Experts of a small language model: 10 layers.
Below are experts of layer 2 (counted from 0) of a mixture-of-experts language model. Rows are named router (the router's row for the expert) and show model dimensions 0-95. Each number is 200 + 20 x the weight over its row's rms, rounded and kept within 0 to 999.
Before each expert's rows: "comes after" lists some tokens at least twice as common just before its tokens as in all text. This comes from a sample of Wikipedia text that the model never trained on. Tokens count by the router's weight.

# expert 134
comes after: "-", ":", " the", "|", " of", " The"
router,173,167,231,193,183,254,184,207,225,162,192,187,216,196,189,201,198,178,169,180,213,182,171,213,179,221,224,182,232,215,231,210,213,202,174,191,196,230,212,210,169,246,214,194,178,165,177,209,214,227,200,183,192,207,216,194,202,179,206,190,220,183,203,216,221,151,207,215,238,182,210,205,176,186,223,200,201,181,199,190,199,195,197,176,231,178,223,208,196,214,199,202,204,186,209,230

# expert 178
comes after: " ", "–", "1", "2", "3", "."
router,226,250,234,202,174,200,187,219,181,220,223,226,171,197,215,193,231,222,244,195,202,226,200,206,220,186,207,238,229,200,208,197,233,200,186,218,211,185,201,217,183,178,193,217,210,206,198,161,227,210,189,209,237,204,207,178,201,190,199,172,175,176,212,178,183,194,209,196,187,175,206,201,210,183,182,198,168,233,210,216,227,218,229,190,198,225,219,179,219,165,213,221,206,164,200,223

# expert 183
comes after: " of", " in", " at", " to", " on", " for"
router,188,237,206,185,185,163,196,177,221,235,194,192,188,189,165,223,195,212,221,238,201,175,160,161,191,177,187,179,199,171,198,172,221,167,221,199,213,163,227,197,198,191,188,195,212,184,199,205,201,203,219,201,195,224,218,238,194,202,214,193,200,216,212,199,150,213,189,209,173,193,176,218,195,222,221,193,200,197,189,204,210,211,216,250,212,237,207,212,162,196,187,220,202,204,224,176

# expert 173
comes after: " |", "-", ",", ":", " by", " of"
router,201,182,208,157,225,152,174,194,178,168,235,202,220,195,190,220,180,218,189,202,227,174,185,231,224,205,207,179,183,225,200,238,216,227,174,204,176,218,215,184,183,213,205,206,210,187,206,220,220,188,210,223,219,201,208,215,216,236,234,225,200,201,152,206,190,193,202,175,216,199,193,220,222,197,206,176,219,195,205,188,186,205,177,183,227,247,183,179,214,213,223,211,221,205,215,229

# expert 48
comes after: " on", " in", "In", "On", "5", "7"
router,170,234,250,220,242,187,184,211,191,167,182,178,194,208,185,209,199,180,217,188,206,213,202,195,224,187,235,207,237,205,221,229,212,203,153,184,210,212,186,152,187,210,221,165,206,169,226,198,193,220,232,212,224,198,198,206,204,191,211,176,231,183,206,210,204,204,213,200,209,238,187,189,203,220,190,181,226,223,200,188,217,181,185,169,187,208,213,182,194,227,210,179,187,183,191,168

# expert 170
comes after: " |", ";", " /", ")", "ia", "Population"
router,186,189,200,176,179,232,205,184,239,219,161,207,178,177,229,156,183,258,193,200,210,195,200,171,182,187,218,194,230,209,190,221,197,203,161,202,207,178,187,218,205,175,190,191,202,209,192,234,213,197,191,239,174,165,193,189,214,181,175,188,223,211,204,200,197,190,214,220,182,194,189,238,175,218,198,182,217,191,201,182,184,210,159,196,205,205,186,200,175,178,186,188,199,191,244,176

# expert 74
comes after: ")", "0", "%", "3", "4", "5"
router,177,210,206,186,171,189,198,190,230,224,206,211,180,185,222,168,196,212,199,213,168,224,208,176,216,206,180,235,216,219,171,198,276,233,186,210,222,185,202,185,221,223,200,208,200,205,216,192,171,165,215,218,201,198,202,181,210,191,214,176,202,215,195,178,191,192,178,211,183,204,185,164,178,207,200,216,211,208,229,200,196,223,175,171,169,226,198,180,205,195,165,174,213,186,167,230

# expert 91
comes after: "\n", " such", "Area", "′", " referred", " believed"
router,190,202,177,181,189,247,202,196,224,226,210,193,168,217,223,200,171,231,200,214,242,234,171,203,209,223,229,209,248,221,168,159,200,153,216,179,184,221,161,227,205,214,167,216,195,177,207,188,185,195,199,192,202,200,194,229,218,181,187,180,203,183,210,202,219,210,223,206,209,194,173,206,197,223,194,186,189,177,215,217,185,194,212,202,210,218,192,227,196,186,190,222,181,207,231,220

# expert 127
comes after: " ", "|", " |", " (", " /", "–"
router,184,181,241,198,185,188,178,189,243,222,211,207,212,178,230,209,190,251,220,194,213,184,230,172,202,184,205,185,229,215,158,232,214,173,149,166,191,189,196,221,197,234,189,198,206,217,190,231,202,197,181,232,189,177,196,182,226,185,201,214,205,172,198,228,190,165,220,201,200,194,192,232,207,172,205,178,202,206,214,211,207,198,177,186,224,214,188,192,189,200,202,217,189,185,221,172

# expert 142
comes after: ",", " known", "ed", "s", " served", " well"
router,180,217,197,196,205,184,206,210,184,220,202,221,210,220,194,186,196,190,200,221,216,235,175,207,186,185,183,159,158,153,192,173,182,166,212,189,189,212,176,197,227,181,189,189,217,165,236,215,197,168,175,204,199,196,239,184,202,194,195,240,162,205,211,220,199,233,182,192,157,188,190,214,197,187,149,209,196,171,214,209,177,220,201,198,207,187,178,195,193,212,198,179,204,192,230,219

# expert 175
comes after: "|", " in", " |", ":", " September", " a"
router,188,183,249,196,177,192,178,189,240,232,205,207,211,183,229,207,196,251,222,198,213,183,229,169,198,182,207,181,229,206,155,228,213,166,151,166,194,191,192,216,199,234,197,199,212,221,198,231,204,194,185,230,191,178,197,183,227,184,196,219,198,176,194,229,192,169,213,203,195,192,191,224,207,176,199,178,198,213,218,212,201,198,172,196,226,212,187,195,188,201,205,217,187,186,217,170

# expert 189
comes after: " De", " de", " La", "de", "e", " Te"
router,217,205,213,192,223,214,205,184,176,194,171,192,199,207,190,154,221,238,193,197,208,181,211,189,228,201,188,220,186,223,187,181,211,217,208,173,238,199,219,190,226,212,199,213,192,212,216,197,218,217,221,200,196,187,200,234,203,220,172,209,221,203,211,217,211,215,221,199,222,161,215,170,194,197,228,244,204,208,176,218,197,144,182,186,208,191,176,194,225,191,221,133,219,184,206,217

# expert 93
comes after: " ", " W", " D", " L", " St", " K"
router,230,181,194,187,209,150,194,203,179,188,227,205,192,206,207,251,205,180,214,209,224,225,223,222,205,182,254,202,194,208,207,200,191,202,208,197,186,202,185,204,178,207,188,172,218,170,176,234,178,200,195,182,173,183,179,172,158,186,181,188,174,208,204,155,208,214,192,199,214,210,217,188,192,217,178,199,215,189,179,177,194,228,232,192,168,210,211,191,211,192,191,222,207,157,202,237

# expert 158
comes after: " ", " Na", " Al", " O", " N", " Me"
router,174,193,202,182,214,172,205,195,197,218,169,174,210,180,193,221,255,182,216,179,193,178,202,228,231,210,205,218,182,186,214,200,202,143,201,191,221,204,216,206,184,238,215,230,191,197,205,198,198,231,176,191,165,249,198,190,209,233,228,211,211,203,204,172,192,223,200,220,208,214,216,187,201,201,203,214,201,182,167,183,223,216,206,187,218,204,235,215,222,225,231,196,197,239,184,205

# expert 143
comes after: "s", " S", " P", " p", " C", "c"
router,215,191,205,188,176,230,189,185,182,198,218,183,183,188,183,197,179,160,190,223,220,197,202,197,140,205,164,223,188,191,209,185,201,221,202,238,214,195,210,177,166,213,187,229,206,199,180,175,193,205,235,206,226,178,193,235,178,204,205,176,228,161,200,166,193,196,215,210,205,197,180,168,226,208,216,224,193,224,199,218,192,198,224,194,210,179,159,202,194,236,167,191,210,212,216,222

# expert 118
comes after: " |", "|", ";", " January", " December", " May"
router,181,183,240,191,178,197,185,191,250,219,209,200,215,179,218,215,197,251,224,196,212,182,228,168,205,195,202,181,227,220,176,238,215,165,147,170,205,190,183,221,195,226,191,197,202,218,203,237,197,192,183,230,180,185,198,175,220,188,205,206,207,178,194,230,187,163,220,207,200,195,199,226,205,173,200,181,204,214,208,209,195,202,167,178,227,216,190,193,188,196,214,211,191,189,229,176

# expert 89
comes after: " |", " of", " in", ";", ",", " at"
router,176,187,246,192,185,170,186,187,242,229,207,201,221,182,230,208,190,253,227,201,203,186,229,171,193,189,208,181,242,198,168,223,219,161,156,175,202,181,194,216,200,234,201,201,204,225,204,227,204,200,194,230,191,173,195,174,218,184,208,223,209,173,191,228,191,173,218,204,199,189,204,224,207,172,198,183,208,200,213,203,196,196,178,201,215,220,187,213,196,192,204,213,177,193,222,166

# expert 139
comes after: "1", "2", "9", "0", "8", "6"
router,185,233,219,219,223,195,202,255,207,204,178,183,156,212,209,213,225,213,205,208,211,193,171,229,189,194,222,203,212,189,181,197,202,181,184,210,192,229,181,173,216,195,183,151,178,226,189,169,225,170,248,194,206,238,182,181,219,206,201,221,221,180,201,212,219,208,186,179,197,215,223,159,194,208,201,193,191,228,206,185,170,228,175,223,195,205,177,192,206,187,205,216,198,190,214,172

# expert 138
comes after: " U", " St", " No", "S", "0", " D"
router,227,229,192,161,173,174,186,204,240,205,191,173,191,175,186,207,198,159,229,208,160,204,187,205,208,203,204,196,206,181,166,179,183,164,203,237,194,215,212,206,194,208,195,204,219,223,208,216,195,227,179,207,213,206,186,184,217,186,226,238,206,166,177,167,203,170,206,202,196,178,228,157,181,178,195,194,184,189,218,193,179,207,197,170,223,216,170,193,210,233,180,223,214,193,176,203

# expert 162
comes after: " ", " km", "km", "CH", "frac", "}"
router,212,177,187,176,195,195,187,226,238,208,231,209,200,174,198,221,201,188,177,182,198,191,219,192,189,208,213,194,205,176,194,197,274,208,184,213,190,204,182,210,210,213,192,201,199,197,169,171,201,150,225,216,185,173,170,196,219,224,214,176,210,164,219,214,198,216,186,191,171,235,211,222,201,225,192,194,230,212,216,167,156,224,191,227,208,183,185,185,219,188,222,197,198,192,186,175

# expert 92
comes after: " the", " United", " York", " New", " National", "-"
router,204,194,204,186,226,198,219,198,185,171,209,178,181,191,209,170,178,187,205,174,171,205,169,185,195,232,225,224,252,219,211,212,209,208,164,188,225,202,190,203,190,191,225,183,182,233,218,212,173,201,190,210,184,206,182,218,203,222,186,210,209,218,176,206,208,181,209,153,181,200,220,217,226,189,216,179,194,188,238,207,217,164,174,192,194,227,259,200,191,225,228,217,195,210,223,189

# expert 110
comes after: " the", " of", " in", " South", ",", " North"
router,189,202,205,172,221,187,201,184,195,217,219,183,179,208,189,199,198,210,169,175,218,194,186,192,182,218,221,184,218,205,190,211,235,175,182,237,225,223,220,220,165,199,181,200,186,207,176,198,192,188,218,155,202,203,171,222,221,210,233,192,195,212,196,219,190,212,217,229,163,175,210,224,203,194,193,176,224,251,229,206,207,182,166,215,176,230,247,220,221,197,216,205,180,214,214,175

# expert 184
comes after: " ", " (", " \"", "-", " un", "/"
router,214,201,189,196,202,176,208,193,198,206,195,184,223,194,183,216,231,198,220,195,219,229,198,218,218,173,183,202,182,221,199,156,219,177,213,194,183,207,223,193,190,184,221,241,200,173,220,210,177,222,167,152,184,214,199,184,178,254,211,174,178,219,212,228,234,200,193,191,155,236,217,208,206,213,201,235,203,194,192,211,210,219,216,200,189,200,239,211,219,220,232,213,197,187,169,199

# expert 141
comes after: " |", " ", "9", ".", "0", "8"
router,186,186,238,195,188,191,180,189,235,223,208,206,214,184,226,209,193,252,221,195,211,179,229,176,202,182,207,185,231,209,153,235,212,169,154,169,197,189,190,216,204,237,196,201,206,224,192,228,202,197,186,237,187,180,201,177,230,183,209,220,200,174,200,232,188,161,217,207,200,194,185,227,206,174,204,181,198,218,214,212,209,198,171,195,223,216,187,189,188,200,207,217,188,182,220,175

# expert 169
comes after: "-", "|", "==", " •", ":", " ("
router,177,203,189,210,195,230,200,236,203,200,165,206,233,206,215,170,213,213,200,182,202,198,194,209,182,214,204,219,243,213,221,191,200,213,247,214,175,232,185,202,177,164,190,232,206,179,207,169,188,202,230,186,236,248,210,183,181,236,188,199,218,219,205,210,202,212,213,209,197,204,187,193,191,193,196,167,223,210,200,217,206,206,194,163,217,245,204,226,182,182,231,197,179,166,216,191

# expert 88
comes after: "\n", "==", "1", "-", "===", "Scientific"
router,204,185,196,237,197,188,191,249,174,184,173,175,207,188,206,178,185,198,189,184,181,156,203,224,206,183,213,213,226,165,226,203,195,211,232,208,192,208,213,195,206,151,165,212,188,193,195,146,190,205,216,214,157,238,203,181,210,203,208,177,204,180,198,199,227,220,226,201,154,208,205,236,209,195,197,194,196,198,211,222,223,177,230,229,202,221,191,201,176,192,210,206,219,210,202,199

# expert 128
comes after: "W", "5", "4", "3", "0", "E"
router,172,210,185,184,162,231,195,227,232,206,215,182,188,242,226,195,216,197,173,195,192,206,196,202,167,183,233,209,233,225,202,209,193,216,193,191,178,162,159,203,221,163,175,198,212,193,195,153,207,198,220,214,223,225,177,218,191,200,221,184,188,211,203,211,220,223,191,208,170,216,199,231,172,205,178,181,210,195,217,199,184,207,173,202,182,184,202,197,213,174,214,158,180,166,211,198

# expert 81
comes after: ",", " ", " (", ".", " in", "–"
router,188,185,236,188,197,198,178,184,235,221,202,200,210,182,226,203,188,251,229,191,209,181,231,174,209,176,205,176,233,209,162,227,211,186,143,170,206,201,189,212,198,229,187,200,194,228,201,228,212,191,199,229,185,180,195,175,228,186,203,202,203,169,198,227,183,165,221,201,190,188,205,231,205,173,207,190,197,216,215,212,197,198,174,181,226,218,196,180,199,197,197,223,186,174,232,175

# expert 156
comes after: "s", " one", " House", " List", " University", " number"
router,174,231,203,182,215,194,185,177,199,213,209,210,178,207,190,197,213,214,245,218,166,187,164,207,185,216,207,196,176,233,162,168,187,175,218,203,190,202,243,224,217,231,194,187,235,227,188,205,158,195,198,209,216,188,222,211,200,219,194,201,184,220,233,212,226,177,211,184,170,157,200,190,209,232,213,211,203,219,217,212,197,191,162,236,225,197,200,210,208,216,205,200,196,178,210,227

# expert 132
comes after: " a", " the", " and", " as", " an", " was"
router,211,187,192,211,201,231,185,229,177,157,198,201,206,189,178,236,224,184,205,202,230,182,166,186,185,186,223,183,174,184,196,213,214,197,202,223,221,216,226,242,213,184,211,205,203,181,201,208,182,227,206,202,177,173,210,226,221,193,159,227,208,152,217,236,167,177,228,198,208,202,193,187,178,216,206,206,224,197,185,220,213,239,218,233,197,198,230,193,210,185,197,179,213,231,201,179

# expert 179
comes after: ",", " New", " in", " of", " the", " |"
router,222,205,214,205,221,150,184,190,190,162,180,179,196,188,207,231,198,240,234,192,233,183,185,176,181,193,221,168,242,193,197,206,226,202,192,241,220,198,190,207,205,211,216,193,184,213,183,211,204,186,197,219,227,189,194,219,227,229,233,189,198,218,195,206,177,206,217,172,179,178,206,224,212,181,231,189,188,211,198,171,217,181,201,228,171,226,244,187,209,223,203,225,198,203,208,226

# expert 86
comes after: " |", "|", " the", " in", ":", "In"
router,187,183,242,182,188,186,181,185,254,225,208,208,216,177,232,205,193,255,223,191,217,187,228,181,204,193,207,189,225,208,169,229,220,159,151,162,194,200,193,221,199,227,192,201,208,225,200,233,203,196,185,229,186,180,197,181,229,190,199,209,201,179,186,231,188,164,222,204,190,195,193,226,206,179,198,180,200,213,217,213,204,199,170,197,222,209,192,196,192,200,202,215,186,185,222,173

# expert 10
comes after: " ", " (", "–", "/", " $", " +"
router,222,214,194,189,176,187,190,234,177,229,195,207,211,227,200,191,199,183,231,194,164,207,195,202,182,187,209,203,221,222,187,186,246,176,164,197,216,186,169,213,199,209,199,207,221,217,193,199,251,200,191,182,194,190,250,218,206,179,228,185,218,180,221,149,197,196,216,187,209,148,206,184,174,180,214,206,210,198,191,212,171,226,204,219,205,224,192,182,203,221,210,238,192,201,174,189

# expert 164
comes after: "\n", "N", ").", " Type", "\".", " Date"
router,185,193,190,207,181,204,188,198,232,223,229,200,195,196,195,173,177,215,232,211,236,217,167,202,222,203,226,227,227,201,195,185,187,181,223,197,184,215,149,211,202,193,178,217,190,193,182,205,182,206,232,196,198,221,201,199,211,182,210,183,198,233,219,199,220,225,211,211,240,188,193,196,190,226,213,177,209,193,225,206,150,213,224,215,225,231,190,239,194,161,192,209,173,186,223,245

# expert 153
comes after: " was", " is", " are", " to", " were", " and"
router,205,201,186,178,209,191,186,207,213,236,214,240,200,233,166,179,190,195,184,178,201,200,222,200,196,207,211,187,181,201,210,186,207,190,167,208,180,228,177,185,209,220,214,241,193,190,196,177,202,182,255,194,182,190,210,167,212,203,236,219,199,184,200,206,166,189,221,207,223,201,208,214,220,183,191,187,184,206,228,189,209,120,209,183,233,204,179,214,166,207,186,220,190,203,187,192

# expert 94
comes after: " |", "-", ",", ":", " by", " and"
router,201,165,202,168,231,166,173,182,196,177,211,178,225,201,225,214,187,216,193,193,230,167,227,219,227,176,198,171,202,199,197,225,184,223,146,212,206,229,202,185,176,209,205,202,198,176,184,207,196,175,218,213,223,198,194,207,213,192,215,230,178,212,163,195,191,178,195,164,189,168,183,216,205,195,217,182,197,165,223,201,213,216,201,172,228,203,196,187,216,209,208,203,216,205,194,259

# expert 112
comes after: "4", "3", ")", "5", "0", "6"
router,184,232,223,217,184,166,190,196,224,228,229,193,156,195,202,165,203,212,201,199,158,183,210,186,223,178,184,234,236,198,183,213,245,228,174,227,190,180,212,234,212,210,176,174,202,199,205,207,177,175,207,226,198,200,189,213,204,209,200,207,207,220,221,202,191,213,160,183,220,192,204,218,201,201,180,198,177,167,215,213,229,232,179,208,176,223,181,197,200,196,204,174,209,194,169,227

# expert 163
comes after: "ed", "s", " member", " based", " written", "d"
router,191,234,172,193,200,181,206,205,190,200,217,211,208,177,195,200,186,209,221,242,163,209,202,232,173,208,213,170,187,184,192,200,189,181,230,169,230,221,225,216,203,200,166,207,220,195,220,151,189,170,186,222,236,194,238,181,189,197,196,233,168,199,187,214,216,215,176,181,164,184,191,203,206,219,163,199,207,210,215,207,205,198,171,216,225,189,188,206,183,204,160,211,223,194,222,224

# expert 140
comes after: "6", "3", "7", "5", "4", "8"
router,204,191,230,197,204,215,223,188,195,218,208,206,148,196,217,199,177,170,166,207,192,200,211,212,220,175,203,216,235,214,193,208,195,182,212,187,233,209,171,221,201,236,182,192,224,201,198,199,222,167,212,190,194,164,175,201,174,171,179,221,196,194,230,212,224,187,212,192,205,202,209,202,207,195,170,192,177,223,213,218,204,180,177,166,209,214,183,223,164,194,168,145,182,162,206,180

# expert 111
comes after: " of", " in", " with", " to", " for", ","
router,169,214,193,204,188,180,193,187,205,244,209,214,241,200,145,224,194,229,232,217,215,168,176,180,175,173,189,192,184,157,186,174,196,176,212,172,192,180,198,222,187,190,208,206,224,172,215,208,197,196,212,195,184,206,230,211,203,212,224,200,172,201,222,194,146,177,174,195,180,192,168,226,206,218,206,192,208,213,205,201,205,195,223,215,203,226,216,231,180,203,187,201,218,207,206,168

# expert 117
comes after: "s", " p", " S", " C", " c", " P"
router,233,204,194,235,165,224,189,207,174,188,197,202,225,193,210,218,196,172,210,211,207,227,179,214,179,211,204,168,221,192,204,183,200,205,196,213,222,187,172,208,211,215,205,217,211,206,186,222,208,195,162,157,253,187,204,214,186,183,224,175,191,174,216,186,210,222,196,203,207,206,175,173,198,200,181,202,217,174,189,185,212,201,200,220,223,176,184,206,208,251,143,234,176,173,177,204

# expert 144
comes after: "k", "s", "g", "z", "t", "y"
router,216,242,196,187,212,229,189,178,202,206,210,208,193,172,214,204,184,219,199,198,199,226,214,188,203,210,171,236,195,204,230,213,194,222,204,204,168,211,169,170,178,186,190,165,213,232,173,204,201,167,215,205,229,179,179,206,155,181,176,191,215,199,202,133,186,190,200,207,190,207,184,191,222,197,165,211,200,185,184,220,196,209,193,203,200,199,189,187,219,186,150,221,189,204,242,222

# expert 85
comes after: " re", " Re", " pro", " dis", " Pro", " pre"
router,221,179,166,230,215,177,208,213,197,192,187,208,189,219,179,182,191,172,213,196,199,184,205,194,207,204,173,163,200,239,219,146,201,216,244,223,219,192,196,203,175,206,187,269,202,234,195,195,174,227,177,177,190,183,193,207,187,190,201,171,163,209,185,199,201,194,192,220,199,212,201,202,210,187,177,218,198,208,183,173,201,224,199,211,192,173,169,200,156,210,232,190,195,218,210,205

# expert 73
comes after: " |", ";", ":", " /", "}", " ("
router,169,199,223,191,194,231,201,239,214,182,175,203,208,170,200,189,180,224,183,189,223,203,237,219,207,216,182,161,247,231,201,205,212,202,198,215,202,220,168,200,187,161,215,194,222,223,188,213,177,200,204,212,212,165,203,199,220,189,165,201,223,160,235,224,204,214,202,188,191,223,223,192,213,213,206,182,184,223,233,159,206,226,188,205,182,196,206,181,185,171,201,190,220,182,196,169

# expert 69
comes after: " ", ".", "s", "==", " However", "==="
router,185,185,242,184,182,187,177,192,244,235,205,209,210,181,228,206,195,254,221,197,211,189,224,172,204,190,206,181,233,210,158,228,212,168,150,166,191,185,196,211,201,233,203,203,213,215,196,229,204,196,190,229,192,182,197,175,224,183,208,217,198,170,200,230,191,164,220,201,199,196,194,225,211,171,202,181,194,216,221,208,209,197,178,190,226,214,190,187,189,202,206,218,189,185,229,180

# expert 84
comes after: " the", " The", " a", "The", " his", " first"
router,189,179,216,255,207,198,173,211,225,186,192,192,188,193,218,206,226,173,196,180,170,194,196,227,229,174,200,205,193,199,229,155,183,169,206,201,244,222,172,213,209,182,184,209,216,223,212,193,184,196,198,219,182,199,200,196,204,206,171,220,210,186,164,211,158,187,208,207,193,178,200,196,223,206,167,190,198,177,201,208,213,161,180,198,181,188,252,227,206,176,212,228,212,193,191,167

# expert 145
comes after: " |", "|", " of", ":", " in", " as"
router,185,183,241,196,178,187,178,188,249,223,197,210,208,179,235,212,195,251,222,195,215,185,227,177,203,181,206,184,225,207,162,233,212,171,151,168,193,187,194,219,194,225,188,202,207,225,194,234,200,194,187,231,184,186,199,181,226,189,206,205,198,177,200,231,190,162,218,209,196,192,195,229,214,168,201,175,206,210,218,211,203,197,175,197,222,209,188,193,188,203,207,219,185,185,226,171

# expert 166
comes after: "3", "1", "6", "5", "0", "4"
router,171,203,215,204,235,179,192,177,234,246,182,208,195,178,229,200,181,201,231,205,187,231,204,187,222,188,231,230,214,198,220,202,202,206,192,223,180,188,176,211,210,232,177,160,214,201,242,207,200,167,188,197,214,213,191,176,208,196,203,187,209,212,193,220,208,177,233,192,184,218,225,218,215,237,155,195,209,184,204,222,204,208,178,233,173,214,204,187,239,179,218,185,177,217,204,193

# expert 147
comes after: " of", ",", " for", " with", " that", " had"
router,183,184,229,191,212,215,194,203,237,202,214,216,185,207,195,226,195,232,235,205,226,216,208,196,216,214,181,173,217,176,214,185,228,198,203,201,189,179,183,198,178,158,194,208,243,203,198,184,201,228,208,227,214,178,194,228,212,185,230,234,188,182,213,222,164,182,209,192,178,205,194,203,232,208,187,184,185,202,205,224,207,139,215,178,208,207,216,217,155,175,204,216,197,188,175,166

# expert 68
comes after: ",", " that", " where", ".", " and", " when"
router,203,190,222,204,203,198,186,202,239,196,198,222,222,241,205,219,193,215,218,203,233,185,218,189,234,197,191,175,180,169,204,175,183,186,178,211,182,220,190,185,213,220,209,217,227,158,205,150,177,223,217,216,219,208,210,196,201,181,167,218,153,209,160,184,193,185,197,190,225,181,214,218,201,206,219,201,178,224,176,189,191,187,231,182,169,180,204,206,157,174,201,206,187,217,216,182

# expert 126
comes after: " F", "f", " f", "F", " Fe", " Co"
router,224,196,171,182,199,206,200,188,161,210,217,197,176,175,195,208,200,135,178,212,208,195,186,198,175,190,197,188,190,197,210,185,179,232,177,231,224,205,187,175,226,206,199,213,196,178,196,239,219,188,247,178,202,203,186,169,188,221,233,178,144,193,187,199,206,216,214,204,166,198,203,195,217,223,197,197,211,206,179,207,220,184,203,186,222,242,188,217,202,217,183,158,194,177,204,197

# expert 72
comes after: "1", "2", "9", "0", "3", "4"
router,212,208,221,187,186,222,193,262,183,212,192,192,186,209,223,203,205,192,231,238,169,227,203,194,188,183,223,242,228,199,185,217,250,213,202,207,197,181,223,181,189,210,201,196,170,198,235,156,225,206,199,193,219,224,183,177,212,212,194,192,239,187,189,201,220,213,208,181,208,202,214,215,196,192,156,196,189,205,192,173,186,189,203,214,197,202,210,153,240,198,214,184,190,224,214,179

# expert 182
comes after: ".", ",", " that", " where", " and", ")."
router,181,179,237,232,191,192,211,189,219,201,179,220,240,250,170,201,182,224,211,209,238,175,225,210,224,184,209,206,193,180,204,215,204,229,203,173,176,205,198,191,184,220,217,211,234,159,213,171,197,234,179,195,189,199,240,203,221,181,196,205,191,220,209,191,200,164,212,214,219,202,209,227,227,186,222,193,186,226,156,217,175,170,220,203,199,216,202,205,196,195,211,209,212,177,226,200

# expert 29
comes after: " |", ":", ",", "-", " of", "|"
router,220,166,235,219,178,195,194,197,163,180,203,190,219,187,221,223,191,221,183,193,198,189,183,221,197,189,166,198,240,174,195,219,189,207,167,215,227,214,189,199,171,218,193,184,233,186,195,226,185,200,193,221,239,185,190,218,219,155,218,229,201,210,187,206,201,159,193,214,222,184,184,233,163,161,225,190,194,190,205,201,170,209,193,221,232,199,203,157,212,191,210,197,204,192,198,222

# expert 76
comes after: ",", " and", " in", ".", ";", "In"
router,188,183,239,196,186,187,177,185,247,222,206,202,206,181,230,214,194,253,221,193,214,176,235,176,206,189,207,180,237,211,162,234,212,175,151,169,199,197,195,217,201,232,197,205,206,218,198,229,202,195,186,235,190,181,197,174,227,184,201,214,206,177,193,230,192,170,218,203,196,196,196,227,211,170,205,180,204,208,221,214,202,196,175,194,221,218,187,192,188,206,207,213,184,179,227,171

# expert 100
comes after: "\n", " in", "==", "|", " ==", "."
router,187,185,241,193,184,196,179,187,248,228,204,205,216,179,222,205,193,252,222,193,213,181,230,171,205,189,208,187,228,214,160,229,212,168,150,167,196,189,198,212,198,227,195,200,207,221,195,233,199,194,186,233,186,185,196,173,227,180,200,212,206,178,198,234,192,164,220,204,193,194,195,223,211,180,201,179,203,207,224,213,205,196,169,193,224,218,190,200,190,206,206,215,186,184,233,175

# expert 98
comes after: " |", ":", ",", "-", " of", " the"
router,223,164,202,181,204,198,199,213,213,179,203,214,214,220,186,229,232,198,207,214,219,192,160,196,168,204,182,175,210,201,198,216,208,218,180,209,212,201,170,148,161,205,187,201,193,180,175,222,190,203,195,189,228,183,191,214,206,206,218,170,205,221,215,210,175,141,171,216,197,205,203,221,157,169,184,192,216,196,185,176,184,222,193,207,204,179,211,197,213,240,204,216,203,203,224,250

# expert 165
comes after: " the", " a", " The", " first", " second", "The"
router,199,191,186,232,163,244,180,205,198,182,158,180,206,191,200,152,204,175,182,193,198,199,200,213,229,194,203,179,185,191,211,150,200,182,190,234,236,232,202,187,207,175,185,193,222,207,232,195,186,184,202,204,230,210,202,216,212,212,172,206,227,182,200,219,181,202,216,217,185,197,175,205,200,183,193,182,206,198,220,230,217,176,175,177,163,201,231,207,181,179,212,226,203,231,181,166

# expert 80
comes after: " the", " a", " and", " his", " The", " an"
router,194,195,181,206,204,181,181,190,216,179,208,240,227,194,158,178,224,165,202,191,180,198,170,147,156,169,208,202,196,171,192,209,208,155,218,233,169,205,206,229,201,173,194,217,197,201,226,213,187,195,217,205,180,196,185,217,215,192,221,190,168,188,191,212,162,154,210,211,202,196,189,239,223,185,193,173,199,208,209,197,206,179,193,228,212,202,206,210,205,187,208,185,196,165,191,185